Below are experts of layer 6 (counted from 0) of a mixture-of-experts language model. Rows are named router (the router's row for the expert) and show model dimensions 0-127. Each number is 50 + 12 x the weight over its row's rms, rounded and kept within 0 to 99.
After each expert's rows: "comes after" lists some tokens at least twice as common just before its tokens as in all text; "comes before" lists some tokens at least twice as common just after its tokens as in all text. This comes from a sample of Wikipedia text that the model never trained on. Tokens count by the router's weight.

# expert 87
router:35 41 58 46 57 32 53 59 68 26 31 36 53 38 55 33 38 58 47 37 45 73 49 51 53 65 54 21 39 49 52 43 84 27 47 50 60 59 39 58 48 52 44 50 38 46 43 50 46 60 58 24 50 58 64 66 53 56 45 58 42 40 58 65 23 37 55 31 46 54 31 54 43 37 37 41 56 58 63 63 40 78 51 35 57 56 43 47 41 42 48 62 66 41 35 38 26 62 46 37 36 40 48 23 62 30 22 53 56 49 38 63 46 56 69 53 59 42 48 58 44 55 57 49 51 56 42 49
comes after: " to", " he", " it", " and", " which", " He"
comes before: " the", " a", " to", " be", " in", " been"

# expert 121
router:37 34 63 64 59 46 57 28 39 65 42 50 50 39 41 39 65 33 46 62 58 47 40 42 74 42 35 61 51 32 39 39 48 61 45 61 18 42 57 38 63 58 44 58 46 45 44 46 63 52 21 35 76 44 60 57 58 32 21 57 79 60 44 34 39 52 61 36 51 52 66 42 56 68 66 56 41 58 41 51 48 58 56 40 48 40 64 37 59 28 63 38 53 56 54 54 53 37 58 54 45 77 48 58 50 38 39 39 66 57 36 51 42 53 50 34 63 49 43 28 39 52 53 37 27 41 46 61
comes after: "1", "2", " ", "9", "0", "8"
comes before: "0", "9", "1", "2", "8", "7"

# expert 108
router:66 67 53 60 45 45 45 57 41 66 42 38 50 41 44 38 39 55 47 59 39 44 61 43 51 52 44 50 65 51 40 38 38 41 68 44 50 46 45 25 37 76 29 50 46 65 76 61 66 38 53 46 46 54 61 61 54 31 49 64 41 58 63 55 35 57 58 35 80 45 61 67 67 36 51 36 45 37 62 53 28 74 48 55 56 40 50 31 36 66 57 53 78 46 59 46 39 62 63 67 62 40 39 57 59 61 46 53 54 47 48 69 57 38 56 57 40 30 68 54 33 58 52 71 31 60 72 48
comes after: " was", "0", "9", "8", "1", "7"
comes before: " by", " |", "–", " as", " to", " in"

# expert 53
router:73 45 31 65 57 56 46 65 43 26 46 58 36 57 40 34 29 55 61 65 43 41 29 48 38 66 53 49 70 29 52 47 36 63 39 52 53 57 35 70 43 66 35 27 44 45 68 44 17 54 52 53 66 58 66 48 49 47 43 61 40 34 52 72 48 51 52 59 66 44 63 42 54 55 33 58 55 50 73 55 64 61 50 40 60 55 26 36 64 56 54 49 48 36 35 71 41 43 40 70 36 60 51 53 53 34 44 59 57 65 62 44 37 50 48 47 32 30 48 48 40 63 49 38 40 62 61 63
comes after: "\n", "4", ")", "3", "8", "5"
comes before: " ", " \"", " A", " S", " E", " The"

# expert 101
router:46 47 62 64 47 50 53 42 47 60 54 41 41 35 40 36 49 37 39 76 43 49 56 55 72 43 37 58 65 57 31 44 49 55 52 55 35 35 60 22 64 65 34 65 45 41 62 54 67 47 28 33 52 47 59 64 58 55 31 70 68 53 43 56 31 55 64 26 65 61 54 52 46 67 63 68 44 46 57 48 40 42 58 39 60 58 57 22 49 49 56 39 55 47 41 71 56 39 42 65 44 66 44 66 46 42 69 42 57 57 36 54 50 51 64 46 56 37 45 17 44 66 49 54 16 39 59 52
comes after: "1", " ", "9", "2", "0", "8"
comes before: "9", "0", "1", "2", "8", "7"

# expert 122
router:66 39 46 68 63 37 57 65 43 20 65 39 64 63 48 31 59 34 41 39 57 45 53 63 66 48 46 58 23 44 46 39 62 49 39 66 42 48 47 49 60 42 46 68 67 60 45 60 64 42 53 40 69 69 53 55 38 41 57 34 56 48 53 67 59 66 67 55 51 63 37 32 44 46 45 49 35 46 43 62 36 45 65 34 38 38 64 64 65 43 28 49 41 45 32 50 53 66 56 63 48 44 59 29 60 63 49 35 68 37 45 57 35 40 54 47 39 43 34 68 74 38 43 37 32 67 38 43
comes after: "\n", ".", "==", ")", " =", " =="
comes before: "\n", "-", "==", "|", "The", "="

# expert 51
router:54 44 58 36 60 46 46 53 48 27 24 64 63 62 32 44 58 42 43 42 33 31 46 47 50 50 64 52 59 57 56 47 44 47 34 43 40 33 65 55 46 61 44 32 57 82 67 73 45 53 33 70 45 58 55 54 53 50 37 49 68 60 39 47 37 53 58 48 48 51 59 49 35 53 40 59 50 66 62 62 73 63 65 53 55 39 49 55 56 49 37 28 72 36 40 62 56 40 43 68 57 62 71 47 35 35 45 71 40 58 76 31 51 46 36 45 43 48 47 61 58 39 24 29 42 28 53 49
comes after: "\n", "|", "1", " ", "0", "2"
comes before: " ", " |", "0", " \"", "–", ":"

# expert 85
router:28 26 54 48 28 35 70 60 42 52 30 40 51 49 56 62 26 44 55 42 62 66 46 47 43 57 44 53 69 56 66 40 49 54 32 51 66 58 46 51 50 37 54 27 58 39 44 52 34 61 57 35 63 56 34 63 62 43 59 66 50 47 46 68 36 73 61 53 48 57 32 62 61 58 64 60 65 37 57 59 55 51 15 45 34 64 45 45 31 56 50 56 38 53 62 51 40 49 35 38 36 73 35 41 57 65 67 63 47 48 60 59 66 54 54 60 61 64 56 29 56 42 39 63 44 31 37 36
comes after: " |", "|", ",", " in", " September", " March"
comes before: "1", "2", "3", "4", "5", "6"

# expert 64
router:69 63 56 35 39 51 64 76 41 23 17 66 55 67 49 34 44 53 38 38 38 37 41 26 37 56 52 59 50 55 49 48 55 40 41 61 58 69 51 53 47 73 42 45 55 63 61 65 30 48 47 41 41 39 66 48 27 32 61 65 51 62 29 56 51 73 48 33 51 54 64 51 45 63 38 57 46 60 62 45 64 50 33 62 60 48 61 45 47 51 46 49 50 50 42 50 50 60 46 64 52 54 73 68 57 32 66 51 45 55 65 35 47 55 39 45 30 43 49 67 46 39 37 34 19 38 51 48
comes after: "\n", " |", "|", " ", "-", ":"
comes before: "2", "1", "3", " \"", "4", "5"

# expert 48
router:37 58 61 51 53 43 54 78 56 64 43 63 54 50 39 43 69 78 49 49 43 42 61 51 28 34 59 21 46 41 44 49 44 55 37 49 52 37 48 46 54 37 63 45 60 66 68 52 56 59 60 52 43 44 47 37 59 43 42 33 35 52 51 63 54 46 59 45 29 52 70 74 53 61 51 53 27 25 40 58 42 56 36 22 32 62 61 47 30 63 52 36 43 60 41 52 67 40 63 42 64 57 59 43 79 47 47 54 24 55 39 41 65 68 55 67 72 68 51 53 57 57 45 56 53 40 47 59
comes after: " ", " the", " a", " The", " his", " their"
comes before: "s", "ing", " of", "ed", "er", "ers"

# expert 77
router:73 46 29 43 45 51 69 51 38 54 47 34 59 55 47 47 48 45 44 43 51 39 55 68 54 45 58 46 54 28 55 43 44 64 33 50 32 62 67 35 51 36 55 30 47 64 51 43 78 39 51 54 59 51 77 48 43 51 59 24 34 55 51 55 43 59 47 40 61 53 27 58 43 39 55 51 61 45 29 46 43 55 65 59 45 46 64 60 45 54 36 47 32 66 57 35 43 72 47 74 65 40 39 45 69 41 24 49 58 38 63 58 33 55 48 34 45 34 36 67 54 41 19 33 40 30 48 61
comes after: "\n", " |", ".", "==", ")", " ="
comes before: "\n", "|", "-", "==", "===", "The"

# expert 106
router:64 68 50 38 59 52 63 48 47 64 36 39 54 29 50 58 45 39 38 31 62 37 50 49 52 63 45 36 44 35 45 39 42 47 29 51 47 54 35 38 52 51 53 33 49 35 49 36 37 42 55 74 72 50 64 48 66 56 63 23 47 57 62 54 47 50 68 65 56 44 39 57 54 56 75 32 63 49 29 44 61 69 56 34 45 34 57 56 35 53 29 35 75 63 44 41 68 57 47 42 67 52 33 35 42 35 21 41 65 64 51 70 33 48 62 51 48 42 52 52 35 48 36 31 44 54 48 40
comes after: " |", "\n", ".", ")", "---|---|---|---|", ";"
comes before: "|", "\n", " |", "-", "==", "==="

# expert 88
router:32 37 55 41 52 60 69 42 35 42 31 38 69 62 53 69 58 26 60 54 54 42 55 34 51 39 55 56 53 62 41 40 50 62 42 55 53 66 33 63 55 67 50 52 36 60 46 53 35 64 47 43 56 44 57 56 49 40 50 67 35 38 41 53 39 56 65 47 55 65 30 55 37 68 70 55 52 49 43 48 64 43 49 45 56 33 54 39 66 46 64 43 58 67 54 58 58 28 44 30 56 81 34 64 44 27 62 29 53 71 80 52 36 59 66 28 57 38 58 37 55 63 49 38 40 41 37 64
comes after: " ", "1", "0", "9", "2", "–"
comes before: "0", "9", "1", "2", "8", "4"

# expert 105
router:56 53 48 36 69 57 65 65 38 30 45 45 61 59 53 35 25 56 63 46 45 33 51 51 33 45 58 54 45 36 39 42 38 53 37 52 16 67 35 57 56 55 61 36 64 61 28 38 50 53 58 52 60 63 43 50 49 51 58 69 72 36 34 65 24 55 63 51 39 34 62 47 36 60 57 60 47 53 52 57 66 39 57 43 65 51 32 51 71 35 38 73 44 41 36 55 41 53 53 53 54 71 59 62 64 49 29 50 61 38 61 34 47 51 40 53 53 51 28 40 81 42 35 53 59 32 46 46
comes after: "\n", " Date", " No", " Year", " Total", " Team"
comes before: " ", " \"", " •", "=", " Country", " Born"

# expert 34
router:77 17 64 44 46 40 42 42 57 35 55 65 69 35 37 67 55 33 55 27 52 38 69 49 50 64 51 72 73 66 44 31 34 53 42 65 49 40 41 53 64 40 51 44 29 70 59 37 23 39 43 52 33 59 43 68 68 58 47 45 45 53 68 51 63 47 74 52 52 46 58 40 43 50 37 58 59 62 42 46 65 56 65 53 47 29 54 64 61 50 43 35 53 56 42 46 65 60 40 73 60 37 39 60 33 59 30 36 58 56 50 47 49 54 48 66 30 42 60 52 47 54 61 48 50 44 42 50
comes after: "\n", ")", "0", "3", "5", "4"
comes before: " ", "\n", "-", " —", " −", " A"

# expert 86
router:64 49 63 52 62 44 56 35 64 31 48 60 47 66 60 46 44 38 55 57 40 80 49 53 66 70 50 51 52 58 43 44 54 73 41 58 56 68 36 53 26 51 26 38 42 31 39 48 68 48 39 46 46 44 52 63 55 56 68 70 41 45 56 50 42 24 54 49 57 39 53 59 38 69 53 47 59 48 69 51 35 48 59 51 50 55 48 38 62 52 47 47 52 60 71 60 52 38 55 49 38 36 76 57 59 63 27 48 51 56 49 63 89 33 47 70 40 77 35 63 56 61 71 46 46 42 50 57
comes after: ",", "s", "ed", " well", "es", " However"
comes before: " the", " he", " a", " and", " which", " it"

# expert 21
router:73 47 43 46 58 37 37 43 51 58 54 23 63 29 65 56 49 48 59 29 51 47 41 40 54 38 52 36 43 45 45 30 57 57 37 67 46 59 42 38 52 46 40 59 47 42 43 45 35 40 64 62 54 67 56 33 66 60 51 31 29 35 45 65 41 65 54 50 62 60 35 67 55 58 62 34 62 30 39 27 47 57 57 54 58 41 50 42 25 63 38 41 50 65 70 53 47 67 44 66 52 49 44 28 54 58 45 39 72 71 65 68 53 53 71 40 51 32 41 66 44 44 50 78 36 62 40 53
comes after: " |", ")", ".", ";", "---|---|---|---|", "=="
comes before: "|", "-", "\n", " |", "==", "==="

# expert 54
router:34 49 41 55 56 50 51 40 58 56 60 59 31 61 67 36 59 46 65 39 57 37 56 53 31 48 53 53 39 36 41 65 37 44 38 35 66 42 41 63 60 48 44 48 62 60 67 57 39 57 54 57 32 37 53 43 53 44 59 31 34 40 50 57 70 39 71 51 48 51 36 60 47 52 38 59 50 56 13 21 46 33 47 44 52 51 43 70 43 55 48 66 43 65 56 32 45 44 28 40 65 48 42 49 59 72 56 60 32 61 49 34 54 67 54 68 62 42 39 67 51 37 53 62 75 66 70 23
comes after: " the", " The", "The", "al", " a", "ing"
comes before: "s", " of", "ing", "er", "es", " is"

# expert 14
router:62 43 46 37 37 52 20 42 44 36 68 58 61 35 54 54 45 58 34 53 47 43 58 45 49 43 37 54 28 65 46 36 51 53 40 57 63 58 51 58 63 56 32 68 34 44 48 59 22 54 39 51 47 42 38 42 61 38 58 50 48 69 36 52 41 39 47 36 52 27 63 62 49 64 43 58 43 61 49 41 66 41 66 70 54 52 63 66 46 61 48 54 60 59 34 46 76 39 58 55 71 59 66 67 38 53 49 32 59 62 58 72 73 80 38 39 52 52 72 27 55 56 50 53 61 38 41 35
comes after: " |", "0", "2", "1", "3", "–"
comes before: " ", "0", "1", " |", "2", "3"

# expert 104
router:66 46 47 36 53 72 34 60 56 57 79 45 45 45 51 63 58 46 35 30 39 41 51 75 43 38 69 62 58 50 38 32 59 46 69 34 55 44 27 56 52 47 42 53 65 63 58 33 64 35 39 61 57 52 49 52 59 57 64 59 51 61 43 47 39 40 53 42 63 52 51 46 54 74 61 71 53 62 39 28 41 58 54 52 64 41 55 72 53 48 52 47 62 67 52 48 57 68 71 48 62 30 58 56 49 70 42 53 67 51 40 59 48 49 33 50 60 39 65 20 55 70 30 37 27 61 57 36
comes after: "0", "5", "3", "4", "6", "7"
comes before: " |", "0", ")", "5", "3", "4"